Below are experts of layer 10 (counted from 0) of a mixture-of-experts language model. Rows are named router (the router's row for the expert), gate (a neuron's input weights, with its number), up (a neuron's input weights, with its number), down (a neuron's output weights, with its number) and show model dimensions 0-127. Each number is 500 + 50 x the weight over its row's rms, rounded and kept within 0 to 999. Numbers have three digits each.
After each expert's rows: a language model's description of what the expert responds to; "comes before" lists some tokens at least twice as common just after its tokens as in all text. This comes from a sample of Wikipedia text that the model never trained on. Tokens count by the router's weight.

# expert 53
router:517513547518507404514481515567490441405442451489506428412435530558420478470454588432456477497542568487511523559559550527446553455477509484473550538428519476541457514599390476469555435494503489516549414475449504488491455512403489464450509502547440462550424537372443440507535473431595574509555498443491543472510472522491607581447506491507586428540454400465487534443596482576524466450527
gate0:564487524619573511372542524449472589544462448476517543441459512460449543525465550469491566525424474470529536506557466619531563462508470553503544525485387478560564487557469525517530413440511490400498427466452488635421513393453530474507549522521499505494458480577524492585383485543476576517660510475504538487571468489352508477523527506520554435373427424495481588522478502559524495579561
up0:506554434492526527558485545509523473546476552480498580408591467445555553467527491496498483514436511454480486548424547601558484554530485467476537499517502522579537468457522487562451547548492529535535440480608467642500484530627457556475525503594465554462495534563516434581498505555496398498499567518490446378515514429472475469542524509630519479546541500567528497519538572407498455526540
down0:524495522470549526511473475499487470546476550558499569475476547446501535481338514501424460444497678483522438469461544475550504468541553484504529440469474498601594559526469506517469553484572473575508500537490515496547530537492486559534443503500444432534470448410389482545585447526442485578589493542503494564486518516617536557411412456508475521540512531548468472486499506520447549533471
gate1:439494485511477517455463509490434428543475431468513569436474425529523452502471588540488555550503448498521564524494515442473575426570546447510523534382470488441516547504408478522427482552535598514513533479491430458517408480569583570600499522529519467543453504514512501500548466531573454536442474425386585438420495459547471512564517526514497576461549552545530423368409483477526466531420
up1:526462492356514506498439511558495504459464482631554530560473522549516593473493459604562516498459513481419509537469502495459515551559520531592461609484499428499528601485519524524571510520510470494445435535506459459513464523506463542607504535580496535628463421470506515487510561593497559496460560515336515503461533562555531572505583362514493538462545495388542514498481521515461450557482
down1:528540371457418523488529454505549535457440487611543479480466423537454482500447505573555447546548426500541492417463516460515512455499595557455489584461503496501540526464478553518521531547550543535508486444565491556494407572534515477501481493468494470559512508484497543573477460437439444487493454415454468503503517574494484510497571467490517542454514500486488576446460501520575501531478
gate2:442518550498564491484562589526505497472470505413569459545540517483496500535494529523494503498516516554478588463432498452435578508579512477555557542427582416550539379475516529451564472468478509525493492513497519503464521421492567415512492546428370525452436454549521597526486539597558525505466447532530542552468513498472557509549460546419444510520518356507522530489480536555521489472526
up2:608456467438482544535526529593532588492577471542460480528569488501447496429535453414486442436402414422422473512521532532528434565442508604455443500484517484428544454474460553536425546454454503545590440509434485527563496516484486555421560542492509509514542643424510568528471521458365534484449348431461546542545486560421419439452469509528520504438483505558479371533512527410423514526526
down2:477578524569500569552456507571536507397495482481550412476487508473404583448500459435527498542536550455421467453461551422477511461476517553488475544553465497438604451487388475531485503517481520525606526450482506459560485444420507496465494579448533525534516593494575535535428501541365540583413446459522549502561425482511528460512421546459590508532548612475484403455502466486454377474560
What it handles: Full stops ending sentences, including ." and )., plus plural quantifiers like these, various, many, different.
comes before: "\n", " The", " In", " He", " It", " This"

# expert 10
router:489416460434490494592587499525472509468486511547464515491399577534461511527417563509426503600551576433480556605483560498427512498479433395547605587416512497551451532507508576582510510405459473572580412403445556494477485493409465524544457580613466501579442522494492446503508416495563544506502464494467441472541494522538502593460486481434546426566550475460411515454524408506560446466490
gate2:473458500630454559479554492496562514451521497507528523536407532507440522471499586464479521519520509515474589478483450509526451391500493393540437483483462505486554508549486526511467498432426566596508491478495516484553597537460531493460517456406486514521501555458577446526514481430580499392486551555564480499542492530506492513504395485475590437520403536516494532511441532569485589563474
up2:568470419504425550463449453510495581553502501447449476464508447454510524589516587517565498503591469422581472530535510454487445478431543503539590512436511406486452490603411556525430471566547455588604461474483517497545421509503563597429473567639491522475518532459571483504457526494517468437429436415498506482490459495520549562485468435595543527439548541507549553467483515393460547520491
down2:454535467560483559546505493538488527483520495582511564549556552602535524472423461480457474560474587442528414532486492446422587581442556468478509519455436465537511507516472407492532492596598512513403460540427519483445517435557516581500483551487520494442505468544529495460545447579519483454534493673481452456519448453447469535502502481505565539421403563475469538538465520489594509550478
gate3:490537451592436470493424445497510438463512469426499557421435488514530422561485441454507532634528508529503519579505480481546494395514450438394528563484599451495505508533475441517393465475523403502528514504480532528476424539435507545515478479536547498648507471556549521528513490495507500461590543495516466385481441499430534538428561604447403542542489444588449467472541471435400506506530
up3:544531433533500561523577481452481521521420427514529468427556492570404536519557445475476390507560449458436552512471555485505425476454427465517504440459477514541587471479485527543571557578532465486566481496499543451483524588578472460428484569554424556546529497492485494542462465474433511556467388411618441575555523516513448495483440521522486526509460482544517565523529468516367517575508
down3:503585504580485530450483518546564464528503417452533496489548486436463546471494432637519547452483505519523512441448478471578496537592607560545502517497519414442455492606475509496593471569468491536508473469517501478622552456547429574560476495512498511547491530461585487514562560350491544527583478555483584424400421435557464558457405544508481543511578508455499564454453520439505465496488
gate4:476581536362494557549529486502485552530368475530441430495522506440457431458550523463524505498498441455518477535521513452477439399525479481537551488407439502430521495472513556591487526468451606571452562495519457472381458504520487600479485405512464535538554581482491526590481483477586526427551525463463411495537558556521504589455478476565519511511404488517504562450494469538467432536509
up4:485532502438540455549457553462574460555476458536537545543464520559529481450559478563518546516512419510632493530539450485556524524518437467497358514448428508523452559520516392565496422474539484517417458446525450486474546536522454521487447434526446421398458555512546439466404440525434475461531567603508505467532437496461507573505583380472462505528540506472453537604449429573477481469560
down4:471444445571435571535487460548543504452537595419475485555424482438472518476360538450455551524465499522394404579447410471481526469455500589471581475469552412533521551624556531498487480504501466394490440580432514439511493484473526458552407411567409460394448450426485495511543483434549536502521572556562421507496524467502493555587399548496506550536535501497524525498455551575470535497477
What it handles: Prepositions and verbs opening a clause or phrase in biographical narrative, especially for, In, On, with, won, had, made.
comes before: " the", " a", " his", " to", " by", " her"

# expert 4
router:599497491416562578517544459634481504458545509579403431493402572533486546481427513573492381492528502478412445496566470434503578525490450477464536547408581491527490551573448673581506513506470447463552392475536554513370515424502498441535480458514451471515425572428512573535544406489478437528407462475424514468492466518515538495519387567558546458565533442462517494505500510480555427428540
gate0:581465521515463533500449477536406396441541408572583477490508554530420455462523509580517531423510543482486485433483526521541567454496458526516485556401524504511515513356478492499542534481594560424446475539451509543541455449544473505568474445642481515574386499541528544510482467497481533454454596546421577526433548433469527450487524547534487414524472522515431557529523521494454523469527
up0:430414529477535469459535547517512514497509524426471497527556462473450578588542570478585494480436475509473443440471339500495509415542499480478508490490505462419596468527441571496489508497541560497542507423574478557531590501609650514563485496513505547447456464489513540453541517538457492517501523451379455471496457566487533458537503449482511553441554549522518405513460453506412471467532
down0:428473502503475452578480485512518536490565503565524546480548469449470454484464508516457498553503521502564552456530463489422540557474416457607560506536517562519503520490487476454476624483531561486576509528495419463526424534452417464610537466627499499556420482460451468454486427545477510516560581477575521547458509548423513491544505508523463509534510529491463459478535485531523470494594
gate1:536579484463494567478554483504502640478448505526556528503531490414552424465445460507419470478481506522455546414529446498529452424448525567484518499493425566506506555533432593497529466532441530469468432489540453486400425452521432526552432420536471445481489521558551582526618451446521491528448504440518395423434403547521524509522536574515491409429535523495503530509498510525513449400525
up1:434509494588534465557458456627556508556549516545426480351549509569426462534428529549525600554549518576486505564430510363647585428568525545458463490453497513477455469413449494572455441516423525507466434572434479585518553412532486500465534632436530481461532445604428521526440570441427513572485483479457422451567485558540532485485482472429528516433498562520478450416517550479437473539391
down1:446457489543553438519516477536563435565552543470625504484452433600429500454471417447427457605524501573451491555405430429525477561407565517537479455518525549554560473450538538447537514558468543575437510438479523491528502420448518511527473435460501555544547469505364522515552514480499539450465498387536631474534535493468467603518441590526487431419456391566444461483501508509591548517540
gate2:505495506478452590505542499609509585351512585383434584486538500522455447506569505502495505382441559466372499542488423488419510500469577473613595583508478595546513545511405583559423571488523513395583474490487468511552422513536504439505432477425468528433466538525504595494376440590462427585507473564545478455624466467552528446502449491563464409532503466502562510522463453524477474473536
up2:508494511552573450537488555502506582518530459376484456415517490440514515524545475474502442485510436471568372537482556533491398435475491446601544525503436524445530497603559487502530487578532629421502555493590531552464530521572501452453512471515436577428533529455582568566542477503532504514604502522501466515422492456497520493495530470484481492466449471520520440534559544428492451553549
down2:528616540586581458540536538565454486571544426524599479474494538510460495501550523535549569539509540601427518550512546426468498422458467524510462490574480533497538513401504535520512527437592538485394493492525514558435534453515569515515523551521480482457543566505581509496537432509534477507450546481524523574400457507461432461491605546516514547493474488502590577581513472518521562515464
What it handles: Second parts of compounds, name endings and qualifying nouns, such as the hyphen in mid-17th, World in Second World War, Coast, period, Town.
comes before: " of", "s", "al", " War", "ian", "ia"

# expert 7
router:596434518487503554515630536543452403509449551495467496493458554459408521409460544443440447527533463550417560518569482467460507593485471492450509551482509547549483496466431545448541498433469528521473507416504556444494479524425415521620424450523500579536523474388528440468519424513608452456434505462429610485537536501562539551519501554498484489559543489451427549551483462518518459491504
gate0:451493610520549542504561568534527501485505523520497531482557485552487545479421525446520489524368474446507572513550421476508467573562473497473415489586523493478448529574560615531453566575545493584530500482614535518507601510520490465484534551454456516565498492561556511442458514432493576496445531481451479508396513456467544411526447496385418514436506528550440526564517480468488444546368
up0:532467507502462430526452527472553555514549479556536495563467525511435461516483474597519441543496465583384494537505464497547452520494543436475454545440457446622469451436503441574499453508467464524555409536521506503520486525509439548458544498489536485532506495454522538530560514566490530548562512534555560469506505546509434452537485502584453527500525493449590458509491425564479491560534
down0:502520537539438532480440469495434552568494539443435633466563470480460570622516433501475551478485484456488468431406558482545460507515487477584516539512516605541493501600523492450467471543541472534469498510473578476530468497557521469473491468470460599467511535533431540517489511525506518499576527509509548520481573435485464474461501472532537451498421554594556480506513496390526423500448
gate1:506543509527563596500546516457455488557430539429436335533542576495501480514494544476479454574487486525555541577482453492501614553486493456466532538386399529530531586527539558502549502424466416526537508521538535614511577568500493537431471487513498547397528523510497437472475488554503459443494442503468558397512456416454484519567585429450414543481468507446570443572574568557562485574519
up1:504401513505512483511453552485569537432563477493542464498446388514544469570538496560310500491485496431394579552551484521509493505434517606646426551574418532518504565409532529565454439430495477545418557529554464433438505452501551478498476500554467469457534524439490517498492458562533566524459415516446512552491395443453512588466496536522513409535485547425491532484517468506547453473531
down1:571440515474487452516493523529490451513476488545464468450527569512584445412542412484482443549402481430514425504602522444624448440556418507479584477517510547516507521499550473476472554468500537505566462543512446466421662535575518550470528492448559476580539469492524481508502483522450508483459483528535498496496475548523563443541446474470598529465462477499395442459483438553469512568481
gate2:547463568641454485433583424464493560561445501561469481446524537417532502519497467465478485530449489522581516530482508475409544533471504401474431462505479561353439518431531505433491445469538499513558505489491432434577554559511577476497415460458502535577499567498488443607574499428503430458473551525484492514446481542459487483460491579492547471482572499520420512550520548501547528502431
up2:484455499576509554518488481498474498461532552452509598531448582453633470469513401550543439404548504500460562525571514440499531468499557454493516435543499563459438538482443433539555461437567593539516459526445501473569481480461437418490502565471508447502417531515462430518550544527511489522427565507532550510427484580444462496503498490638487562492518504440514482497465581565468464503494
down2:408489487476477481440504533500517507498492455511584476386586482486406504415481475407493516502553494554376521596520604413545513450472479479623444466502480546472480490473531525595457505539495605576500389522417502537552493509510463553567520497487527459510519485586496520430456514463512431555463513557511468503526455449450486434482538441490510431557471468481412515491467600553477425446516
What it handles: Coordinate symbols and infobox field labels or codes, such as ″, ′, °, Coordinates, GNIS, FIPS, Released, plus opening quotes and NRHP reference numbers.
comes before: ":", "N", "E", "W", "S", " code"

# expert 56
router:536465510574528521487591380467427472483515589420475509516444621549424526485454596454444504524472488522481501549520564487433504490454442509511533511504560487569529558537442537557528475508515453550581472432509536499511470532509500462535482500531493572490454507529434374467569460432498458471525466505426596412509498492478512568517418515512548412554585412435388521549531485536506495552515
gate2:528502634532477546478469454555506451510415443510491627475478483480604519464500484447494489501499455487470472500445477486500458588526483452626484489635594482520491484545483510446428501586531452503557408624510518391518386492511504475456469468494604519475491429544407456500501501482391406494585493456417568469546499567535500498531447502537539483511545487540566496505466538557528481448600
up2:569485518566554497483484564531542492425452608445488396493495436679451505509556407428549607500429440554526538457372457487480523543474441417521527397532605477514568547538421498512546496513451474531494452519468440513411498470416474469456501489504525559541528436461509537460556461462460559549491432400556520541496486481559557506580519490515461472436532533455508392520558486470461550544502
down2:486520523540504591432505520445496536540581488528574491554494564432535508580495544468446483533428405508522552537474483495482533452558532442515531473493483502451485461502477484483480440556469586482496506465563494483487418502504467593556497435536399410517543619475502488592499330552645455536416426531443448538440638433474409527503470439471552503523506516488456508579437541509448497464460
gate3:547529445540534530526557466494451497487389456546499542536443581437485452485571433474506491531519410405515419473496573486513469534454419474486588534493493467435460546432472462439498507543540543473507507529482555469484538474594555579485450607501498475498491461540642363567508349464439455527561611544491555498522552492491462471437444451616512568542497478533497569465464505418437432512536
up3:526523610443525501528474419413514492503532543560556492435535477468358426453434464503515462607472528468495459438469531444484501515533488514519466493532453451609586404478460418448441538495512547430480506527470448481492435438460485518501493489466415466533441412498484549402563557415524464441516495505417481384543439506534489483543431439496458456442553551496541626488403484485530483482486
down3:500425478518502473404464592514521476484563424545490467524544470571540465534458537572478473444510563484491495471525466524487474471555517485456544470463547494553413527486458611524514527485541556501524460490444545491547522489521499478436546380439506518522482575474457612503533641470466543556448601421329471495433469494490568524409385532651511526507384411433560478525594452521511592480530
gate4:528568466448534527439577557455500524548578425513528423471540480429483567432466521536519459481489513457505535491471510575422402508506480522436522472502516492495425585476363509521462516495502454565533513452559480496499498492479510571582502440561503520511469465438524469417464510505502496359517526478469491488450450440510550512552491472501528472539567525512418509444405441380457565489421
up4:484504561528549531427500495525505472541513467540534573581496507506580486396471507550568584586502491623523598483556513395475510435480563436544447496462492614550527477500526494585523518562560545483416584431598511471469572454412564513538493486453503513517457593515544528478586450492486609485444515475452457610487460469499529590465536516422460572494550438532485539576572498473461516475521
down4:429429492437450583517506453519464594517477486563498487561440568417483473498519494406548472527637544531459526438527583423593437515521487507505484540400492502437498514390530456589579432527501535509528526502461511496327494485538509432496503501449485490558486487559513420533636579509567551523471447452515476466491556580544588570462498514554431553468557379498486432505481572442532557472514
What it handles: Concrete nouns for places, structures and materials in descriptive prose, such as water, road, village, museum, port, plus the pronoun It.
comes before: "s", " was", " is", " has", " were", " are"

# expert 58
router:558478495444445483521588517512449495432433527493433447502421488515426546424488585464466419455541493506404563527592565535465538476406443503508594499498528460517471537505462566452548420449426539562529465395481611465457557524480467510557483485507381576574406518528419448488495408477566507541398559482465540532529507491525504550411485561511553488512552412440481538453571501561468508444513
gate0:480461488554461458571510519492429541471466486491411489445522444492598435411509497488528510509501487521511499522596477485494508456527495602574505533603630565482476511483445462433511493514427516508516554528485448528383420569593421581556513487525531458465489421472488435472591437514571540442540563521446502509523546620565411524434529536542539562514527507564444500500513503559435449368488
up0:469536489537397422527497455449523522464561629487455479479570527453542510568469506481488518497551558524526512496419381520495541491598541482582453525500470483556593516548470445436440489527445424481461424497495415534440469510547539450522454544483547428504472478467441551478523586507467554485540502491519554375514514548459509545503446624538484527561495533561454401496525469433523505492535
down0:478448549488484550457500493472513508523436482536510437507433512478499349476467549542558516566492413409542552474568559519475561574405530519513576524502552634565540514516515483414406472484539435513427497569536484449535554546507509518544525565574526538496535463526559450596520414544545506374469481550455529601451523488478477466389455487487384554469471373385438530452545530595482553511494
gate1:510510493551492423507559415458508508471460579559544444500474401416516591499622553566519557633475523551453483534517502476463520541454507536502489530535415508497496384540470486545529441469496508460508544507549487477528518540556543458478466493552464492451549489476462416523495573493573486490468529529565538479479429421574516507430406506484611469517467530565472471553538521534445516514506
up1:513387419543540440543423481461550546511536488495462449564494576472452498438480512494454550499544530460498494509551459523444544485543469528503387544536571453451557439533399499478426505464580531519434476521638476610516473529404504492506510558485527486558487419527561428443421573479511554516597474635433567513520441485467522477502478454521458571483536561495531500508416497462509431537509
down1:529459568463469512538481503457602549488492466501465529483439419452541477538625486570468537483496502508498536457582459573533589586437445450496576565558513467503461504582502496467499492412516515410574522469546536414455535460446523445540483501465551490552509514463490488472654454564452519465482542531535481547466492515481442442562410490515537571479499424395421502512545447535336555448566
gate2:536550545563501391449553521457565490528457507537452511467507421523510517468510549519454396542505482500512513541560504460466500507547499535449518517497528521468597485515466552484495538498460587401475589497441467481528545507502441575567417453555493556582427503579458473486421350517512453527557451445544426485511437495492458482391569475539529407522426527438562566519569436565559487453476
up2:414481520527389477595438462447450511449453408582457441530490449565509520561501400560499558489618574511557496477513528521467478442539503487398526489455490449528471422465500444575485513440458489478331510471502525618426517528502374549513468437568444446496511501467552456459533507508500521509474500573594519509576580500577402523445564517431533533453521570406484469435575450476544484517497
down2:480526502539488588516478498443623492449547614438454455548548497451467509494563513486517577518520530468422560516534488449434584579479460557542539449606507537585518508487431493494467440532568530430628529505461527538531537487478503501476518539540518500389458473426471543533507518475449477538486457608442443437464469385553480530595479438527476517512573508498546565517484494522479491423474
What it handles: Prepositions and verbs linking a verb to its agent or object, such as replaced by, born to, alongside, including, against, using, with.
comes before: " the", " a", " his", " to", " her", " him"

# expert 5
router:628502477475521422562513408451472491434482578547482549485466560539376497512520513509522456494617494448470458487567563528503546474467467478507618506432516472471453491608492554605532466526476433471479444449492485444497573493443501476512381526492464579584490485410483435471581465438480472593419549417443556460527532507478523477425389478455522478486481417469455556428466390538498488484479
gate0:495426463465497520522408508459517455407445580535402497450368540516507505439532484532485483423479447412564482502486410460543533416526507486527499545531453490571519522538519544478577493566517539565502599453478468489481564471485494464556475599509488391476498438511504433518426509507527399505556564471529519482444493485480523545601488555404486539537616471519607525571451452521515536525493
up0:446487486516513526494515477549541500538517562521525432502496494429545528455570658485501546560530560542491441522543451397558477499468470500474450506515400490526556523397540470454575499551529520523550524437482484525511522487536491568604481508548406435469502571510508491557455519507486594469548505456503567515472474456564579491423465521504517492568564471527481537576488493548495467540466
down0:554561461535497514429466590450465482532470484458517489569541598556508495480420509505507474566571353591485511476435534551574549488546334492568489503482539491439556432469524501542587507524482466564627499519451524538480452542461421541473506462522476408565491527485498499504515615552492454539555483492503462498538438482522464451607510527445462640495531480499518480538503472561466468487640
gate1:463442444520472596489497478470537547376414557426474497537537550479474466471418505477407513546597590482551461483468428541479528551531491528497600494489530535513483483514477534474490485434509502423465391625464532471591556465548432451647558476483499439527495590465477536510495549539479466559418528431444453456471464396441472554527540568485455457512577563448508542463424504481434483513499
up1:541545585533565458465552477428507451566443614526530454471478440557529496526449427487514536526494546534505457517576402494524533532519495412542505530482452387449467567461451493541549507522481562497527421490482492468514532501512377412472512500366435520512408522569532489517464538513510540493567578527482427548485506552512469511603511530369489429412551547509487527504428509575456620450445
down1:552523535468494505508566438566445521478564555560496487455521507470471522406535548499566444530404419474513499511517445538530495530534529419462510570471476447531534455446536503588504625530466508533487545540444482503615493398480515597421460478478509470437585468554542608540486558453458540504584457514565534533496546519486554577520505462532446469490434472480475529491584464457559528511510
gate2:522535514522429436441445490533582487567354472540626537512498516582445512541408478447577538482539474398485509516565508540539519455500544439486509549460464476504413412519380508574511403470474471529535458495492459593509487622479552515397538496531541455487492479436546487490476542534466516574558464423514584528518486591502560565499465510472513479593429516487505444415581430499483594510610
up2:523474489543564538486541534551457550485499517541584514528555463475505472519423466513535490497476486476430554452531552548505521489533414525528530405439492465440477521495472485548459474472522458423599527488552429446485464421518568412473496453426553428486504487527542562548522525433458572529530559542514491470416435464467484559518470460476394498499534503588461413501492483383517441474562
down2:459535526446461536561504501495543540462483577496499424392475436661476494539478562552485452499446500492383480503402496455540519535537510446558560479592521468516516511534503545443533507534487491413490537584478529485450526378536418467613449482461489413459479605464564610444449586564386531494417466501593481541499562557532535521522535540577497498518463524490524500507528437523516462453510
What it handles: Bare space tokens before numbers or words in tables and lists, plus common first names and name pieces like Mark, Tom, South.
comes before: "1", "2", "ton", "ham", "e", "ia"

# expert 26
router:495463450479502539579524428547444467495506528465487504412491499537449555461504585477459457515586557543456591505544545465425540562463433521517496590470536561554458567480479466548518480425508536500479448407505532441390490477500471440563464565515454605583474503489497477421569493450562600495410464431435588513398483509554552501475465532500514513559547515413426493471540442486501481411514
gate0:496389462520517525519562486553361534498431485512471503414487611498438443556498541483432518595535485492418463457613411525578439574558495554469516538446430557543505579468431486566551661441591439578424503449444515522498509480472506487350506560519497490520508473520568505497490477386485502546410413475453465527543477628535496507461455431512434520529472590517506532526543516484568538416506
up0:611434492565453509479545520586441478410452529586538527430585503503492475522440565513497414584504431481491526487548534587403536516443559467499490624504489465511567551547543499486420461542485437518511524585443512519497453524474466475521416426528465487504535465474543506461434515443455447512483569492427499444564475485449481441486535431550396450540572610538431587531478394434571514516439
down0:525520493563509556538487473493382359481514492552453546559430490515558480548597522407450565569483406578459516479464508465507542512523559456423560409496465461512459527418502562501558537508575431452439443481500597475446438549520600602509472460515512475594502498521445498490539433451578530543455514529467466546554494516587513589536499489428540471436448509510566567521568493550455452455522
gate1:497422511518429553557561510496544509462552564485527510509447541620523531482540513454395469449508493563431463426413510634474517547548451459390654453479661576504531511476525486499540462415509434428570501578454557518399477480490590557517457599536530516524478410511463474421476600418630426546459562473471537532516521452573636522503398427524565489380467537503446422463527418397491489521506
up1:478421522429519552506508346435431590535454528504510553523434490558546551603454533510483496557495470573444497584505508545522500504496611411478492418541531545497552513471420505483533512448485608549457504495544533466524484477570434480412526510421451511476491479445513446394465442453529495442560464606422496483442397480420480436343458493440485521466549487460497496497517506467431518477526
down1:474495491541493531501563547487566540491570562517514503663504453525436546460430484552471464449395487416574538515517445521557511601544414522535545441506436409545526447497501519488492503548510407588491532473355450503487471502530471554580479499534494524447551483497432504529569488553445415534571531494495565438501609490470458570537482501473471501397517468474569529544453460482434462564524
gate2:502423521464495577447493439528571491629541493459468410492560632497393550523464482512428434393527469375425466574498525445475523458536502483517567547445443559577429562597462466563609491506548543447535561519530508465440505551448510534455413532571464566430411434505525566445492544516468498511417514464436481470524513469589541450486472571534577533455488523524392502511520421550477529492462
up2:434509459533501524527499533490550481492503513421530532494501473586497499470482409502520420512483533498524444426592491501447541491398511508471578513532495521509540423447494534500521421565471469513481508543565479444565539526524556521474502524545512420445604533511541511480470539550509462456477546538569500399495500452414439634400528377573505459513484442525517489478501485434595494369526
down2:424443477463526512518451497516505472477508519567612517481517502519453521615468556512557572445422530440474490516514494420493503537472443466595467568521564489557521493489590443501461497405488594518467455516459526449495486452473536437459578426571467575519514517507484536423534546461544462469409530483613489490471551494559511407574520560518541624468586527510460553563560571538491553458496
What it handles: Measurement units after numbers, such as m, km, mm, ft, especially event names like 100 m, plus infobox labels like Born, Died, Coordinates.
comes before: ":", " |", " of", "==", "^{", " hurdles"

# expert 31
router:455481570497466458588588508552432493428486505507425480437490579453410524509461528493407431413499539436405519564642507487428420490458454489468552485416455525511480541513467586539537470510508494537549488539461526431499541577511499483537475559557409481461458578469467483515550473386508506597460510419409506533474492583527573502449520529435531410515533422492455562458539483541501509440466
gate0:500554500537480446549586506438583501480398444542471427482580398498473539458556489549550510476510476547626516575491497478518533469488505546549490539464499548574442457454583623496608516511453512504474499467528495527568535543461524551454466546518385528433544472531530390559508475606426409465582449547460494505467437556461608496430530532555489474573484484492491562572538489484443411523471
up0:520483492521519522462508503528515448491478563529485508541590449461510431420569486508456500408475557497528513500522497519629539456464394551541523365534564613457476534527483538627528535432505536478444538576449485471517468564484497543451443399451489533508509525463422500573506465585521520461470512464465544493469511486524522480485523459425579522540471438469531509490499520572407516481595
down0:526489563443484447535516535580511581493536454542508544545543523411456530584426433432566518514479409481463479473493628490412514601510580509516497539455493540517495555473454463407501470490535550522456504507519475461541562459568452405625519428495462451495536510577425519544396517517548508496561453662560565439439553439511470464442439525440521488543478567491545524464506487543568503465478
gate1:425508510405513493567585502460548454507513462541596469500388562476431505432497588504485360520589514516431484496520482429564508531547519536477532442553620464479550427516562518455496402481529481533464483508490478462512545473454488519595403436458533497376503463489489501539478376611598488486473507536464594511482524558472470564486479503448506448551499495496495560562504482453543507487434
up1:516505584501536513535411540463443547455494585379448525528529481497476489527484410474441557550523551497503504407580515454479561440466537508611487522602525426434501494458452537514528497526557493526424423471480555578569499525505477567435593416583435454457404522583536528473533495416506521511451583424496446475597466480487508492518496502555512512485527558541543579447508554461490513440543
down1:508477450535512492487473367508483406514458382498497544466508421452453513481473499529540549535490554433458457491574576491439501441463497442501540458554444609595579462484453521507449514569466484422464466490492352582501529537510525536530463486604441481475462405443505462492492413487537493421479438522474453550512503479610558515436610477544568478508577496515460508441484435518462500508471
gate2:414462591567533546496421513548533423544460555486501414477558451480455501448524421503453493525429511494473550494518474427551469514436503547445502533524505449520490511547470480531462491404446496453505501560484493478518476528559407591520486422492494496451613417439407501442488494475511564505545485481520467441556527530470446517526428552349496509538622422475429512520510536532546520561564
up2:531483515479500521477524562613416466532441482557521534524497536435439504459491427460515564570581514507510561515546504460496394478459495479580404527533463551504511474510438558526507520497505506526544475506531552500575528494543562531562513515447594388538514472526439392473469422450514519409475471490504517437457506589582588497510573468462415508458476456476451399516432525479491494539549
down2:437523505463482466522621537548568569519513523518500552508430522504512486494629447535474487488533574494583569484469494403625525541535475568459578526545482486431466562567592453519586429511408526468539433472460557418463527538563559541526412482479409505466461548477458598516449444536449523527489471531549516542525541507494564486529428453476543535449572462564471497506558486488483445535487
What it handles: Commas ending introductory phrases or appositives, and clause connectors such as which, where, that, but, when, while, because.
comes before: " the", " he", " and", " a", " it", ","

# expert 15
router:526483470466537422497548504557453404432479517421494592496435510487512525492492543414368489466500480482448507578611527478447478489451467458454525570545532447493490535477457443493481445552491471518504569464452570473460550427470437495530467514527391552498474523436511476451491467437548525568437456516467551422476548620505539541447415455551446448601551444428529516466602468535457484453492
gate0:543496505345450480556471487575434464508550589489521522423482491495503497479567405419413490457448451467527487458564545454525495428497530535539570532555578495448575533471543444599367426487469511491473536530490477590518490547508441472493430542512504516554535507498557530473590560465509550495475440569493564491564460405517581504517465556503478433517471490445555547610612555483418526473566
up0:446492547368481475525475513470484490549486545495441562404451524513565404493491475397444460571565478452428521509446531504534517593461527618511490435567536573473481531563457510435464440374574554492521463501539436430456432509517520489558510457465432466557462542483502541622468568459505538450481561507568485550537491512434491518515531422469438525379503494519549457524538469568571461542486
down0:434535486518497452466520499577481483529449494479481474405502441499481518405539476476444483514505493462492487615522506498529507524462452429465517538547582514534513436529536565457493480536477615576490541511476592495431422569452480539548546467481531495623513376575533528450461432422654510508498489508535518412494555486470553499557515507435534547561498531622466548532534493493424501496485
gate1:553473488550528551459479490567518486511430478545564482536520522538525467499432509532506543518491496416493441452473566452435517511470493524476463551524432480431432501473416542567427484533482504554455395576549493524563474517555332450555433486559518458462483603460417466487504513464568486535442480428485559506528495432510574552490404501553446498533492507590531513459526467529511525632481
up1:537431533484470534459499517515493472565483422457508494455439504427499495454442483423507515469494472479421528597434525529510498506496491528465527447559455489426435445514511546559573500485546561627536522540472529478609454506487534611483473543565500476538528567535495483473557526479545524483637595550564412437591513478536548454487506540487504427584608536480619556505552523563573517530449
down1:504476487464453464530556454393607515536382504523470495480500522543549471612562472531512485496501496534451524441545475511434447421489585516514508458460523540525490446522488524443534404439489487512447474525501490509556483490482530546528495438496527499560479569626418571566482506549490482495517495610539545484574537442515488440491453401541581448502465514528454400603479546464415449400523
gate2:467505461412568555477504537568540469575484537481499549523561509554493521553515442384554524483548482463483414524523500448503554489470445503477465444592510423448529549473555517616443490576441494484487443451480493456418456496490508506495458463500484580426485519560546585452545414515515568510488533498463420496433520530545507540496531474460402478573549521532468506483647513505421449652548
up2:460503518473438539483544580522440573520481522534507339533525503499467508461503426419500437566442505455486516547524386523585469530620469511505422478558473416597501518445538444535495535455554545495525505494435447568420596562489481560522349517507453461484453509518507508519450526459459489519485474522509501563556459533551505524527473506356509472587438519496566479501534542558473519461467
down2:501469433497468482475429505467559447404549558467467514480455575542440358497514491530486463465520452485447518385481513507554443547539451525426537469543411492520497450496544500535508519539452595623509533466530571486537407527493396492475513457558442471529464490532444479418440470540488501564461531531460498489570568496485534475474452485589494477539528511553546476514432427540472472496555
What it handles: Line breaks after section headings and list labels, and == heading markers in discographies, sports careers and taxonomy articles.
comes before: "\n", "-", "|", "==", "The", "==="